Weights of a small mixture-of-experts language model, trained from scratch on English Wikipedia.
Size: width 256, vocabulary 17583, 134M parameters.
Training: a variant of Adam for the experts, 692M tokens, 5747 steps.
Below are experts of layer 5 (counted from 0) of a mixture-of-experts language model. Rows are named router (the router's row for the expert), gate (a neuron's input weights, with its number), up (a neuron's input weights, with its number) and show model dimensions 0-63. Each number is 128 + 32 x the weight over its row's rms, rounded and kept within 0 to 255.
After each expert's rows: a language model's description of what the expert responds to; "gets" lists some tokens that make up at least twice as much of what it gets as of all text. This comes from a sample of Wikipedia text that the model never trained on. Tokens count by the router's weight.

# expert 60
router [134 100 128 144 136  92 133  57 114 153 127 136 123 102 124 120 124 160 112 119  74 158 196  49 149 157 123 182 104 166  61 147 156 145  82 129 116 101 108 149 102 158  90 131 139 183  75  85 144 124 130 128 162 100  99 101 121  95 176  70  72 159 144 130]
gate1 [101 144 162 206 126  80  91 145 121 127 125 145 143 123 113 114  94 139 108 106 141 108 181 190 118 196 128  95  96 134 120 113 158 194 100 137 127 117 205 107 177 173  82 240 159  89 123  99 156 109  83 158 140 144 116  82  82  93 160 137 115  95 162 145]
up1 [123  43 148 143 175 128 137  51 172 109 127 172 128  74 108  97 189  85 141 150 100 136 145 111 134 143 110 148 107 130  97 106 156 160 126 107 169 157 156 125 157 102 121 193 132 137 110 164 137 123 139 151 149 181 176 151  93 101 193 149 127 105 136 107]
Description: Table pipe separators right after team or country names in league standings, such as Iceland |, Cowdenbeath |, plus "Country," place names.
gets: " |", "|", "on", "ia,", " 0", " 4"

# expert 13
router [152 148 103 126 113 135 131 169 170 161 145 149 115 163 115 109 106 127 140  73 156  92 121  60 122 118  56 146 178 145 161 107 133 158 142 178 168  95 139 157 130 133 114 141 135 149 129  94 148 116 107  90  46  89 110  78  83 148 129  97  96  94 106 130]
gate0 [111 105 100 106 185 116 136 118  96  51 140 103 162 193  75 154 157 177  60 187 138 112  83 113 117  81 231 129 122  83 117 131 138 125 133  93  99 166 156 137 137 116 170 157 171  73  86 155 158 137 106 176 140 112 113 148 137 154 161 142 138 102 160 125]
up0 [133 118 160 158 101  83 110 117 183 134  89 154  96  46 165 134 113 158 175  45 107 150 120 157 140  98  87  76 108 156 124 118 116 125 125 226 109 127  87 127 155  88  94 147  91 139 145 142  98 122 148 151 162 157 143 136 124 123 109 117 109 186  74 148]
Description: Opening pieces of words in technical or natural-history descriptions, such as be in beef and beams, sc, equ, var, plus verbs be, is, are.
gets: " be", " is", " c", " t", " sc", " are"

# expert 20
router [ 53 108 140 132 144 144 123 135 152  74 163  49 136 127 153 133 155 195  94 107 122 142 156 135  96 164 128 108 175 174  95 144 109 136  61 193 150 151 127 167 114 143  49 112 170 109  96  18 152  83 178 130 108  75  85 145 186 183 112 120 149 100 147 132]
gate0 [ 53  53 128 121 141 130 144  78 152 107 115  82 129 140 170 154 191 126 170 149  85  84 101 172 123 115 103 133 131  97 148 118 148 175 165 111  80 206 153 131 130 139  79 175 143 169 143 121 123 132  81 174 141  93 110 146 114  92 151 107 144 108 139 148]
up0 [162 137 154 129 155 116 168 158  87 127 142 102  88  77 143  61  71  92  61 119 106 144 145 149 124 120 142 134  98 104 116 155  93 106 149 136 183  90  93 156 171 162 127 129 158 103 181 142 123 129 140 122 134 124  94  87 187 138  93 124 130 164  73 141]
Description: Pipe separators starting rows in filmography and sports tables, plus infobox field labels such as Starring:, Occupation:, Genus:, Spouse:.
gets: " |", "|", "-", "=", " A", " The"

# expert 52
router [116 121 161 118 139  93 163  81 124  98 141 128 113 152 116 125  98  77  97 146 166 173  72  52 163 111 155 120 110 114  90 188 164 118 149 121 128 146  71  99 167 114 163 170 194 160  77 132 159 126 106  70 131 133 146 146 151 102 123  92 121 115 114 146]
gate0 [143 108 155 114 146 158  71 100 101 146 158 135 172  76  64 177 101 122  94  82 100 149 130  97 132 147 164 152 166 105 111 133 175 117 155 119 214 142 134  98 104  76 101 167 149 110 112 115 125  93 126 138  93 136 121 125 174 116 185 130 164 149 122 105]
up0 [111 107  88 103 146  75 126 112 139 119 178 186 109 122 136  97 137 142  58  98 109 141 118 144 121 163  69 100 161  98 143  62 218 131 191 161 156 178 104 131 150 162 110 122 143 112 102 163  40 112 115 131 167 131 169 114 178 150  97 114 209 116 117 125]
Description: Final pieces ending words before punctuation, such as Bres-l-au, hours', 1990s., st-ops, plus battle and play in war and sport text.
gets: "l", "'", "ur", "t", "ir", "ain"

# expert 42
router [ 94 136 147 163 110 160 159 142 124 183  89 149 123 158  57 106  90 146 112 102 144 211 133  79 102  99 127 170 112 161 118  78 145 118 140 181 151 106 142 184  95 123 114 188 144 104 127 119  73 112  90  69 114 175 125 141 102 152 144 120 155 138 163 120]
gate0 [156 182 121  85 200 113 145 176 156 155  98 122 163 142 149 150 136 100 107 107  97 153 124 114 151 105 123 143 162  95 167 133  69 100  79  78 134  92 123  67 118 134 144  99 170 122 138 126 115 180 166 163 114 140 107 160 127 121 134 133 158 123 120 165]
up0 [158  95  93 191 123  87 145 153 129 110  92 148 127 111 179  93 186 140 189 111 114 167 124 175 190 117  80 105 150 167  82  92 121 103  65 116 131 108 122 141 145 163 164  95 147 136 147 132 115 102 165 126 111 140 157 144 110 152 131 168 140 159 127 146]
Description: Colons and words leading into quotations or reviews, such as 'wrote:', 'stating:', 'from', 'According', in critical reception passages.
gets: ":", " from", " \"", " The", "|", " New"

# expert 1
router [113 117 155 111  92  98 136  38 102 139 119  99 113  93 161 172 149 113 149 121 135 202 167  97 105  62 104 150 136 173  86 207 197 125  91 137 167 167 162  92  84  95  26 181 138 101 156 160 108 101 148  70  80 127  83 132 149 159 168  92 121 158 107 130]
gate0 [136 150 134 153 171 119 144 104 114  58  87  90 152  98  78 103 117  97  54 120 104 100 100 111 184 120 163 110  88 123 105 127  99 177 107  82 103 160  98 142 115 135  96  68 105 116  78  60 121 133 100 188 186 109 124 132 112  62  66 131 173 122 154 149]
up0 [115  99 142 149  98 104 128  59 139  65  92 124 150  55 163 176  93 164 148 164 160 104  99  86 119 105 158  87 107 116 124 125 116 178  65 121  65 114 142 158 179  90  98 131 130 112 175 112  89 166 108 125 171 141 113 133 140 120  71  89 144 132 106 169]
Description: Final pieces of surnames and foreign names, often before a comma in lists, such as y in Velik-y, by in Ashby, ie, ia.
gets: "y", "ie", "ia", "y,", ",", " The"

# expert 15
router [129 128 114 111 115 117 136 128  94 140 203 111 128 120  88 133  88 114 161  94  91 135  90  91 163 182  80 187 190 101  93  86 139 132 123 121 178 126 154 132  75 102 131 140 138  76 153 152 111 147 100  64 118 144 107 178 161 175 164 115  65 117 119 109]
gate0 [124 165 144  68  76 160 146 153 159 178 105 103  79 131 198 163 181 110 123 130 123 130  87 162 176 128 162 116 131 124 155 166 131  88  83 174 124 144 119 104 114 153 154  86 120 138 165 115  95 169 136  69 123  90  54 164 154  68 136 159 122 111 141 119]
up0 [112 138  95  80 134 142  85 195 123 213 151  65  87 134 131 119 139  98 124 144 109  92 118 163 156  70 156 153 120 115 182 158 103 124 191 142 102 146  86 146  82 153 155  93 112  94 144 152  88 190 137  85 110  74 125 100 156  78 141 124 143 130 157 118]
Description: First tokens or word pieces starting cells in sports and results tables, e.g. ( of (a.e.t.), cc in 500cc, Gr of Graduated, −.
gets: " ", " m", "_{", " ·", " (", " Win"

# expert 54
router [164  94 153 205 126 107 117 154  89 124 123 164 124 132 124 125 126 154  88 130  84 138 143 139 137  83 115  89 106 147 130 142 139 185 101 157 130 139  67 180 151 126 109  64 184  82 125 119 150 122  95 115 108 109  88 131  79 181 184  85 136 103 146  60]
gate1 [ 53 159  86 143 149 132 131 141 155  93 132  84 134 134 107 136 148  87 112 154 162 123 111 159  91 150 116  58 119 177 150 182 145  95 133 101 120 113 157 177 166 143 140 130 104 118  96  69 149 171 114  82  86 141 162  62 155 127 126 131 114 112 131  74]
up1 [124 179 109 158 102 115 201 134 128 196 213 130 128 182 143 102  60 162 119 120  63  89 101  95 134  88 117 157 107 137 153 106  97 150 121 173 108 113 135  75 116  39 121 129  58 143  86 172  83  96 105  80 141 114  89 188 119 124 165  90  97 191  96 109]
Description: Periods ending sentences, often merged with word endings like s., ing., ation., including ones closing quoted speech.
gets: ".", "s.", " \"", "y.", "ed.", "a."

# expert 22
router [101 124 218 160 140 122 100  94 122 128 129 110 122 102 102 110 141 129 148 141 169 172 106 135  93  70 187 148 157 166 126  91 165 117 125 104 157 108 183 144  85 149 178 122 134  55 159 132 130 112 200  85  80 145 129 125 104 175 119 147 144 105 120 110]
gate1 [173  97 136 154  73 134 186 160 150 148  91 127 195 127 132 101 170 131  85 102 106 132 108  87  74 186  81  67 137 132  92 154 156 122 119 152 121  94 102 159  84 140 121  78 115  88 140 102 123 149 176 136 161  68  83 172  95 149 156 140  85 143 136 142]
up1 [170 190 121 169 168 105  91 175  39 169 107 132 112 110  55 186  94 102 115 149 115 150 194 108 127 111  87 122 109 159 142 159  93 166 114 118 163 175 150 180 123 104  90 146  43 115 117 134 168 127 173 131  87 107 137 137 171  92 148 135 133  42 111 159]
Description: Pipe separators after names or entries in filmography, roster and results tables, plus line breaks and opening years like (197.
gets: " |", "|", " –", ";", "\n ", " (197"

# expert 6
router [141 146 110 140 107  84 125 122 137 127 181 111 114  93 149 115 135 140 111 173 164 141 111 180 137 137 148 135 148  97 130 152 165 129 184 139 102 114 128 150 131 137 166  88  76 142  53 160 154 127  90 167 143 151 119 120 132 171 123 138 140 143 177 162]
gate0 [117 199 105  94 109 108 100  97 173  92 220 175 129 125 166 135 102 100 215 154  64 116 108 140 130 213 132 118 131 132 151 108 186  65 166 124 108  99 114 127 128 142 136 155 140 171 150 175  97 164 129  94 106 129  85 116 103 126 174 144 162 131 103 177]
up0 [108 143 166  70 133 125  90 157 157 149 164 131 137  90 152 161 116 155 153 128  97  31  58 128  23  97 144  87 144 117 153 191 146 104 146 141 171 145  96 146 106  94 155 157 158 151 168 131  97 153 127  67 130 105 203 143 126  87  87  63 151 102 106 128]
Description: Small numbers and decimal digits in stats tables, such as zero goal cells, .63 m, 0.79, percentages, plus suffixes like -er, -ers.
gets: "er", " 0", "ers", " 1", ".8", ".0"

# expert 53
router [118 158 110 136 132 140 141  84 150 118  40 143 182 135  82 123 125 122 193 156 149 123 115 157 103 105 129 135  95 128  91 161 169 131 114  64 127 120 164  78 148 154 155  96 147 123 122 178 145 151 152 166  89  82 138  91  74 123 171 150 151 154 138  78]
gate1 [119 166 146 121 104  61 160 102 126 161 139 151 123 105 208 109  96 148 183 161 155 137  97 104 133 144 125 104 120  88 151 101 161 151  71 120 115 133 105 161 191 131 173 139  91 173 111 212 178 162 142 148 160 117 164  92 133  75 134 188  51 154 123 141]
up1 [136 108 169  17  85 163 229 150  87 131 147  81 116 142  67  95 120 147  98 142 117 130 187 114 107 169 180 179 152 115  89  79 129 155 206 144 106  95 134 130  96 148 117 101 194 149 146 134 107 129  74 131 130 125  99  97  97 168 167 108 145 189 122  92]
Description: Adverbs ending in -ly or -ically, connectives like However, but, so, well, and object pronouns him and them.
gets: "ly", " but", " well", " However,", " so", " him"

# expert 40
router [116 164 116 101 134  81 126 100 156 122 147 158 172 187 139 128 124 142 168 114 151 120 137 123 107 161 135 129  98 161 134 103 108 149 125  83 188 112 181 159  73 120  75 162 137 150 145 109 123 140 107 122 163 138 219 110 125  85 137 121 111 169 158  86]
gate1 [134 141 130 124  95  94 147  77 108 128 119 144 139  98  32 121 124 162  89  80 123 160 127 136  91 118 137 103 110  98 195 120 142  97 163 156 101 135 122 207 189  79 144 122 132 148 128 101 122 114 102 106 178 113 140 174 186 141 155 111 125 129 104 135]
up1 [177  72 113  88 101 187 148 198 155 158 122  95 142 161 128 106 140 121 124 126 104 121 124 196 154 213 159 168 116  86 132  96 143  66  86 111 108  45 128  99  98 164 119 117 142 140 132 124 148  93 125 165 149 118 112 111 128 129 116 137 142 165  79 135]
Description: Prepositions and particles right after verbs, as in backed out of, rode out of, campaigned for, paired with, headed in.
gets: " in", " by", " to", " on", " of", " with"

# expert 62
router [152 119  50 185 113 148  89 111 161 156  89 148 151 134 113 138 137 103 125 165 180 129 118 118 124 108 108 144 184 142 119 156 236 141 151  75 214 148  81 106 112 131 133 160 162 165 137 151 148 165 172 111 109  87 139 127 174 129 129 105 142 111 146 185]
gate1 [158 138 126 112  59 117  97 104 114  95 151 140  86 229 146 154 117 153 159  79 138 111 158 115  85 107 122 103  92  88 100 121 117 140 186 118 159 138 113 116 122 120 123 170 107 157 112 130  87 119  71  77  82 173  86  98 124 113 169 168 171 158  81  96]
up1 [ 87 153 115 143 159  99 154  70 176 175 156 151 122 111  58 147 109  98 115 133  85 103 153 157 170  73 120 121 142 149 142 173 108  99 108 120 117  72  94  75  97 143 133 153 125  89  86 162 146 114 140 140 110  36 159 100 104 129 187 189 154 119 123 117]
Description: Quantifiers, degree words and temporal adverbs after the or and, such as more, most, all, both, then, also, former, later.
gets: " more", " all", " most", " both", " then", " also"

# expert 46
router [ 99 118  80 129 126 118 120 103 141 129 138  99 156 143 134 105 108 122 143  95  98  98 161 101 136 137 171 140 124 127  85 233 142 130  65 134 101 146 123 173 119 125  81 181 109  99 101  88 153 136 150  95 121 171 141 103 175 130  83  96  96 109 120 101]
gate0 [140 101 118 101 114 137 149 101 150 106 147 167 120 139 134 133 161 149 116 115  89 126 154 122 109 197 105 137 129 185 128 148 193 122 114 154 165 109 127 141 159 145  98 204  97 124 108 116 160 145 128 207  90 120 143 115  87 216 128 169 141 187 100  97]
up0 [185  91 137  98  99 116  82 133 159 145 117  26 185  80 151 101 104  89 133 151 136 132 134 157 133 136 128 125  98 139  69  96 114 129 151  65  94 140 102 108 164 140 132 155 113 162 126 134  97 111 153 201  60 114  62 134 147 149 101 146 141 166 103 144]
Description: Middle pieces of words, often after an initial f or p, such as f-is-hes, inv-is-ible, vol-unt-ary, agre-ements.
gets: "s", "is", "in", "es", "c", "ic"

# expert 3
router [132  96 143 132 144 122 161 183 107 101 183  62 159 138 129 124 104 158  79 129 105 148 129 236 175 127 132  97 135 137 130 124 165 146  84 125 166  62 136 115 155 136 163 127  91 132  65 147 153 169 114 175 111 127 104 133 147 130 117 115 146 171  81 157]
gate0 [157  82  91 129 148 158 139 162 139 145 119 114  99 106  90 142 106 139 169 161  62 111 155  88  45 174  90 125  84 152 137 137 123  67 129 140  87  80 141 168 117 121 113 131  86 187 147 120 139 128 101 124 163 136 181 128 112  52  99  94 108 156  89 129]
up0 [138 110 157 140 123 102 135 199 153 189 148 169 137 186 164  98 160 158 190 101 122  43 106 110  79  68  83 232 128 119 119 137 106  94 107 177  99  85  94 144 128 135 158 144  93 151 103  79 129  60 107 181 148 139 115 116  82 108 121 124 107 162 149 139]
Description: Closing quotation marks, parentheses and brackets ending titles or asides, often in tables, e.g. "Misled", (SR 1728), "Derby",.
gets: "\"", ")", "),", "]", "\",", ")."

# expert 34
router [122 125 140 179  81 150  93 166 113 156 143  87 101 173 116 181 149 152 159 116  77 114 119 147  91  83 116 144 146 175 124 145 110 134 111 124 138  96 223  86  59  64 104  57 126 162 142 155 103  98 180 169 135 130  83  97 143  89 112 160 106 159 127 152]
gate0 [108 170 126  83 123 127 176 132 131 158  87 101 127  95 140 166  76 131  97 210 130  99 186  67 160 140 114 107  51 116  90 122 154 117 118 210 128 103  92 172 143  77 155 188 161  72 148 155 130  95  71 129 141 119 148 152 109 153  83 117 167 117  69  88]
up0 [173 136 136 130 149 139  98 138 100 131 187  91 191  69 120 200 212 168 166 149 113 174 121 100 133 192 117 132 100 104 148 183 132 119 145 163 102 106 104 147 136 113 105 116  95 170 120  77 130 166 113 178 114 128 118  98 139 165 124 172 131 128 149 127]
Description: Of, as, by or into after relation nouns like role, son, influence; also first pieces of Indian names such as Ind, Mad.
gets: " of", " as", " into", " to", " from", " with"

# expert 10
router [167 201 111 173  59  93 168  87 172 200 108 127 123 138 144 133 154 127  95 101 166 118 143 132  93 168 108 134  76 151  72 150 194 138  79 136 119  96 106 143 152 118 128 179 136  94 108 151 123 104 115 102 116  97  87 147  98 143 173 164 152 176 114 149]
gate0 [ 97 107 131  88 128 152 118 124 136 175 125 117  95 118  47 164 138 110 165  96 141 140  90 155 125  82  55 140 134 139 170 146 146  97  83  93 128 147 112 154  95  83 121 146 130  56 108 165 144 101 144 154  72 104 116 181 147 141 127 112 133  94 122 120]
up0 [159 149 103 132 131 121 127  99 147  97 106  94 161 172 138 128 153 120  91 160 193 117 108 146 102 108 135 212 136 121  79 117 142 143 121 108  90 124 136 156 117 163 108 102 161 101 119 125 119  66 147 123 134 112 104  97  68 137 112 108 147  90 126  99]
Description: Sentence-opening words like The, He, Some, plus mid-word endings in foreign names such as Sub-Sah-aran, Som-alia, Sas-an.
gets: " the", "on", " The", " He", " Candidate", "an"

# expert 2
router [140 173 132  80 131 186 121 131 180  91 125 120 135 141 102  95 160 120  63 147 203 118 136 104 151 141  96 126 156 157  97  90 171 118 126 103 157 103  70 118 128 195  85 168 115 176 177 162 142 157 109 150 144 121 176 144 105 197 141 117  99 136 140 158]
gate0 [108 131 165 116 132 190  54 135 140 171 161  88 166 169 100  93  66 107 154 106  36 189 102 166  73 208 145 147 127 100 141  94 115 105 155 132  91 166 211 111 154  98 110 154 159 159 151 116 123 160 109 128 135 198 158 118 175  91 146 139 157 156 113 153]
up0 [144  88 109 113 119 135  98 131 141  94 127 120 164 196  35 161 121 165 107  58 109 154  88  82 125 134 111 199 114  96  76  89 133  83  88 121 108 124 202 135  94 105  85 176 207 166 118  68 123  97  72 110 207 176 139  96 110 106 140 124 119 168 150 191]
Description: Commas and prepositions right after occupation or role nouns in biographies, as in novelist, chemist, or assistant attorney general, or vice-rector for.
gets: ",", " was", " is", " from", " for", "er,"

# expert 14
router [179  75 110 124 153  81 122 147 117  76 160 143 111 117 114 127 108  41 113  85 160 176 142 101 135 144 138 129  42 172  53  80 102 127 145 136 133  42 175  93 143 115 154  60 102  81 142 104 150 115 121 108  62 173 130 105  97 100 117  88 130 106 143 114]
gate0 [179 104 218 160 108 130 107 128 132 153  78 106 181 105 140 132  38  97 100 130  86 158 139 111 146 132 116  80  75 119 162 128  90 168 168  92  93 109 137 136  93 155 160  98 111 136 195  94  92 143 150  77 107 155 159 216 127 116 112 152 171 184 141 112]
up0 [105 119 181 122 134 140 193 140 132 103 100 172 171 123 119 153 130  98  95 151 127 111 121 128 161 131  58 112 119 161 132 125 180  65 137  52 141 182 190 103  38  99 154 100  89 171 137  57  72 150 162  81 103 145 203 189 100 105 136 124 168 141  99 114]
Description: The infinitive marker to after verbs like have, able or wanted, plus where, when, because, including, and colons introducing lists.
gets: " to", " where", " when", ":", " he", " including"

# expert 24
router [120  56 177 165 108  84 115 126 160 154 145 148 112 112  83 101  60 107 114 149 121  81  78 117 127  84 136 172 189 100  85 114  47 127 124  77 112 125 180 139 128  68 153 107 133 116 104 141 145  97 197 158  91 155 110 106 143 100 147 101 164 119 141  99]
gate1 [146 190  76 154 144 136 133 152 112 132 118 125 131 143 173 124 155  96 134 131 149 114 136 165  89  91 142 111 129 105 137  79 123 152  87 213 159 145 143 111 136  97 128 111 146 154 155 123 138 104 113  97 193  95 129 127 102  94 144 135 119 167 122  89]
up1 [135 125  81 115 140 109 140 111 140  96  89  65 144 123 103  60 119 123  84 128 145 132 104 159 126 104 180  99 130 154 134 157 148 125 127 147 173 122 152 144 109 117 138 126 116 133 107 125 174 158 116 103 111  93 208 112 161  97  82  93 135  94 102  84]
Description: Day numbers before a month in dates, such as 20 August 1853 and on 13 July, plus plain integers in table cells.
gets: " 25", " 20", " 5", " 8", " 6", " 30"

# expert 5
router [158 105 157 155 154 120 125  88 113 139 186 172 138 126 124 122 157 144 151 169 107 160  84  76 131 115 134 138 219 105  82 116 209 131 149 154 174 159 100 170 116 134 186 107 111 173 174 138 159 166 170 118 100 123 149 148 157 151 154  79  95  85 106 100]
gate1 [175 134 117 177 200 124  75 173 172 122 133  95 121  77 152 105  95  86 176 166  67 111 155 170 118 144 124 158 100 112 137 139 147 122  85 148 110 177  86 107 102 218  86 165  60  90 125  96 144 122 146 116 113 129 122  71 167 128 143 142 105 109  79 165]
up1 [ 96 153 136 105 110  61 144 170 173 155  79  78 105 118 140 140 234 112 115  94 112 128  94 145 150 105  95 140 180 155 139 118  98 104 114 107  76 111 115 203 144 173 116 166 107  92  89 132 124  80 208 122 101 150 119 116 122  97  92 162  99 121 125 145]
Description: Pipe separators in race results and sports tables, plus a, and, or mid-sentence, and words like killed, arrested, nearly.
gets: " |", " and", " a", "ing", "t", "er"

# expert 36
router [ 82 113 111 111 104 127 187 155 148 153 134 151 173 166  57 127 136  89  64 116 155 125 132 109  98 131 104 166 154 151 121  83 132 134  36 182 137 124 109 168 122 141  96 149 163 160  78 163 137  66 141 115 146 110 139 153 132  94 119 151 153 115 119  90]
gate0 [117 133 140 144 144 144 124  74 132  97 135 167 117  99 145  99 140 137 113 123 158 104 149 122 184 176  71 150 148  82  93 102 167 143 156 154 152 160 122  70 110 154 177 183 138  99  96 146 168 119 153 144 137 164 153  99  54 121 153 150 153 108 113 155]
up0 [ 63 133 171 192 146  98 124 126  75 126 157 144 124 114 105 182 153 129 153 151  99 147 136 108 132 180 153 145 158 146 151 123 140 222 140 112 163 101 154 109 104 156  53 115 167 136 160 123 114 123 132 175  86 135  47 173 151 162 123  45 140  94 156 136]
Description: Capitalized openers starting sentences, quotations or titles, especially "The", "A", and quoted "The", after colons, periods or line breaks.
gets: " The", "The", " A", " \"The", "=", " \""

# expert 29
router [136 132 109 116 145 125 100 132 128  95 113 107 125  90 169 138  94 153 123 115  95 121 158 144 117 148 124 144  50  90  37 172 145  63 143  78 151  83  68 136 198 155 124 163 126 116 171 168 165 124 135 152  97 149 135 128 156 200 165 133 136 137 174 121]
gate0 [119 135 144 114 154 111 133 136 114 145 129 121  56 137  92 122 156 172 138  66 140 133 129 129 124 129 128  89 127 119 154 129 155  89 140  89  63 110 131  71 145 134  99 159 138 112 168 174 107 142 102 100 163 167 124 114 138  91 112 105  43 127 134 175]
up0 [139 112 115 116 128 107 128  46 126  99 155 104 157 126 125 139 143 136 154 126 113 132 112 132 214 156 122 159 184  87 199 181  86 134 159  95  65 134 142 133 109 130 139  91 102 161  36 141 129 160  86 126 128 119  80 119 115 133 173  90 144 176 155  80]
Description: Relative and demonstrative words like which, that, who, these, they, plus plural noun endings such as -ers, -ions, -s.
gets: " that", " which", "s", " who", "s,", "ers"

# expert 33
router [170 107 141 125 157 120 131 126 125  95 148 120  73 165 131 178 149 132 146 138 148 141 133 107 159 128 140 134 123 148 121 114  28 103 105 144 109 144 180   0  62 123 166 117 110 132 155 168 134 204 104  75 130  78 144 131 113 155 124  79 106 159  95 107]
gate0 [ 83 115 151 188 185  95 137 154 121 202  97 140 149 145 153 106 149 156 118 179 107 171  94  83 108 158 159 151 154  69 133 147 171 146  73 112 178  98  56 157 111 105 176 134 133  86 148 116  74 175 127 135 147  85 137 112 132 172  66 103 134  95 190 107]
up0 [118 160 152 143 152  87  79 167  93 132 161 203 174 108 190  85 132  86 155  99 111 163 140 113 113 163 147 122 145 146 111 132 142 102 137 128 191 150 130 133 134  65 125 112 104 142 133  91 161 140 114 151  98 144 111 119 144 127 138 138 100  35 155  51]
Description: Articles and possessive determiners before a noun phrase, usually after a preposition, e.g. of the, as a, for his, this.
gets: " the", " a", " an", " his", " The", " this"

# expert 4
router [131 128 162 192  46 112 182  86 180 105 109 116  46 134 151 124 167 117 133  98  62 142 139  86 173 175 163 142  75 123  93 138 198 119 111  47  91 129 114 107 118 116  88 126  95 121 130 110  99 156 160 127 155 115 164 143 148 131 183 147 139 134 107 101]
gate1 [190  87 193 100 142 145 155 139 134 149 141 120 104 104 124 137  80 114 167 163  96 134 115 196 115 117  92 106 140 106 117 129 132 139 125 166 120 106 174 126 160 122 111 170 165 182 107 123 153  63  90 103 133 128 140 177 119 142 165  60 120 145  94 111]
up1 [189 121 112 155 163 154 124 124 148 107  71 106  43 116 155 123 110 142 158  82  95  72 131 198 203 133 102 146  27 114  93 108  92 183 119 158 113 101 118  73 128 118  94 129  98 111 108  82 101 102 116 144 112  61 147 121 157 100 188 129 141 117 165 104]
Description: Pipe separators in numeric tables such as census and league tables, plus coordinate suffixes like °N, range words like to, and vs.
gets: " |", " to", "ry", "s", "°N", " at"

# expert 61
router [182 129 188 167  76 117 169  77  82 130 114 104  95 158  97 146 153  92 146 135 145  88 160 165 126 127 146 180 111 155 134 121 151 149  60 137 150 130 122 192 141 144 114 114 120 109 134 155 115 104 109 221 112 119 104 159 101 180 188 141 115 171 133  77]
gate0 [107  87  88 169 160 129 142 157 131 127  92  76 115  78 121 153 135 183 165 123 188 166  84 145 137 130  75 130 131 156 101 137  81  83  71  94 151 111 145 164 148 168  88 148 127 151 168 148 122 159 186 109 149 121 171 131 179 120 107 184 145  65 124 145]
up0 [141 141  96 153 132 130 131 104 122  83  80 128 143 175 103 109 123 161 122  99 180 177 140 144 151 131 132 158 172 131 114 141 121 153  90 159 126 178 149 181  98 176  99 115 117 123 181 178  92 155 147 118 189 176 139  63 121 112 150 165 143 171 133 146]
Description: Inner and final pieces of names such as Ján-os and Johann-es, plus present-tense plot verbs such as asks, tells, tries.
gets: "s", "o", "us", "os", "a", "ion"

# expert 58
router [122 154 115  78 151 178 153  92 143  93 121 120 136  90  89 141 119  88 103 114 143  70 167 168 136 136 162 102 127 135 110 155 175 133 190 155  62 132 190 160  90  94 125  98 134 104  59 127  72 145 154 126  82 181 117  87  47 138 175 144 112 146  81 117]
gate0 [ 60 113  66 141 145 168 116  78 125 178 160 157 132 156 152 133 125 142 119 125 146 107 171 168 122 101 108 174 138 106  51  97 129  79 108 129 122  85 110 122 135 134 131 103 124 131 152 129 154 160 167 106 145 109 132 109 196 124  74 125 107 127 145 166]
up0 [104 148 151 122 108  86 140  93 113 134 100 130 116 135  99 120 151 108  85 144 153 100 155  88 108 135 128  55 186 138  84 161 122 146 118 109 119 151 124 187 177 182 151 141 189 118 134 160 189 167 158 107 167 110 210 129 143  94  78  97 126 104 138 101]
Description: Word-internal consonant pieces like st, ff, ev, aff, ert, as in rein-st-ated, acou-st-ics, Gra-af-schap, susp-ens-ion.
gets: "st", "v", "ell", "ert", "ev", "air"

# expert 35
router [116 123 147 124 108 147 116 109 148  99 139 124 191 179 140 164 238 168 122 170  88 104 137 171 129 107 178 115 155 129  78 129 156 105 130  52 134  71 160  34  61 186 106 151  87 183 172  60  90 146 104 124 197 162 190 121 154 141 138 118  96 126  93  93]
gate0 [142 117 173 132 128 136 174  81 140 124  89 135 149  74 154 136 159 150 145  98 111 132 195 157  73 165 113 123 158 122 132  52 159  83 170 152 138 144 127 147 139 102 149 167  82 131 121 132 103 134 218 156 133  93 147 145 115 133 109 108 122 156 164 153]
up0 [132 133 131 125 109 117 161  80  97  92 113 216 121 114 152  89 125 158  64 107 110 163 157 172  79 103 116  78 155 145  92  75  60 133 136  37 124 130 115 146  77 105  86  92 136 169  96  93 109 164 179 134  65 145 156 135 185 101 118 170 141  54 159 104]
Description: Past participles and past-tense verbs after was or he, such as made, used, released, announced, marketed, persuaded.
gets: "ed", "ing", " used", " made", "ated", " played"

# expert 18
router [133 141 147 164  77 103  84 120 156 123 129  97 183  74 177 111 128 153 145  64 172 109 115 112  98 127 171 150  90 145 105 101 178  62  71 130 119  80  89 194 168 145 114 140 106  25 149  98 124  93 120  95 137 119 156 138  73 132 100 157 109 108 129 105]
gate1 [148 111 133 144 166  99 138 126 117 192 132 161 118 210 160 169 147  64 132 111 127  99 139 140 116 136 130 114 156 208 103 106 106 139  62 120 135  67  72 126 102 132  91  85 175 105 135 101 151 104 125 119 171 160 151  78 121  92 167 158 146 127 101  73]
up1 [187 144 153  69 122  77  53  94 149 119  89 146 134 153 157  96 146 117 159  93 154 112 135 108  91 163 153 131 148 131 126 131  61 149 131 177 145 119  92 206 120 119 164 139  31 143 147  92 110 117 195 119 157 154 117 119 145  90 179 129 111 175  91 132]
Description: Mid-name word pieces like T-oll, Nils-son, and nouns such as school, parents, father, plus pipes in roster tables.
gets: " |", " School", " Team", " school", " years", "f"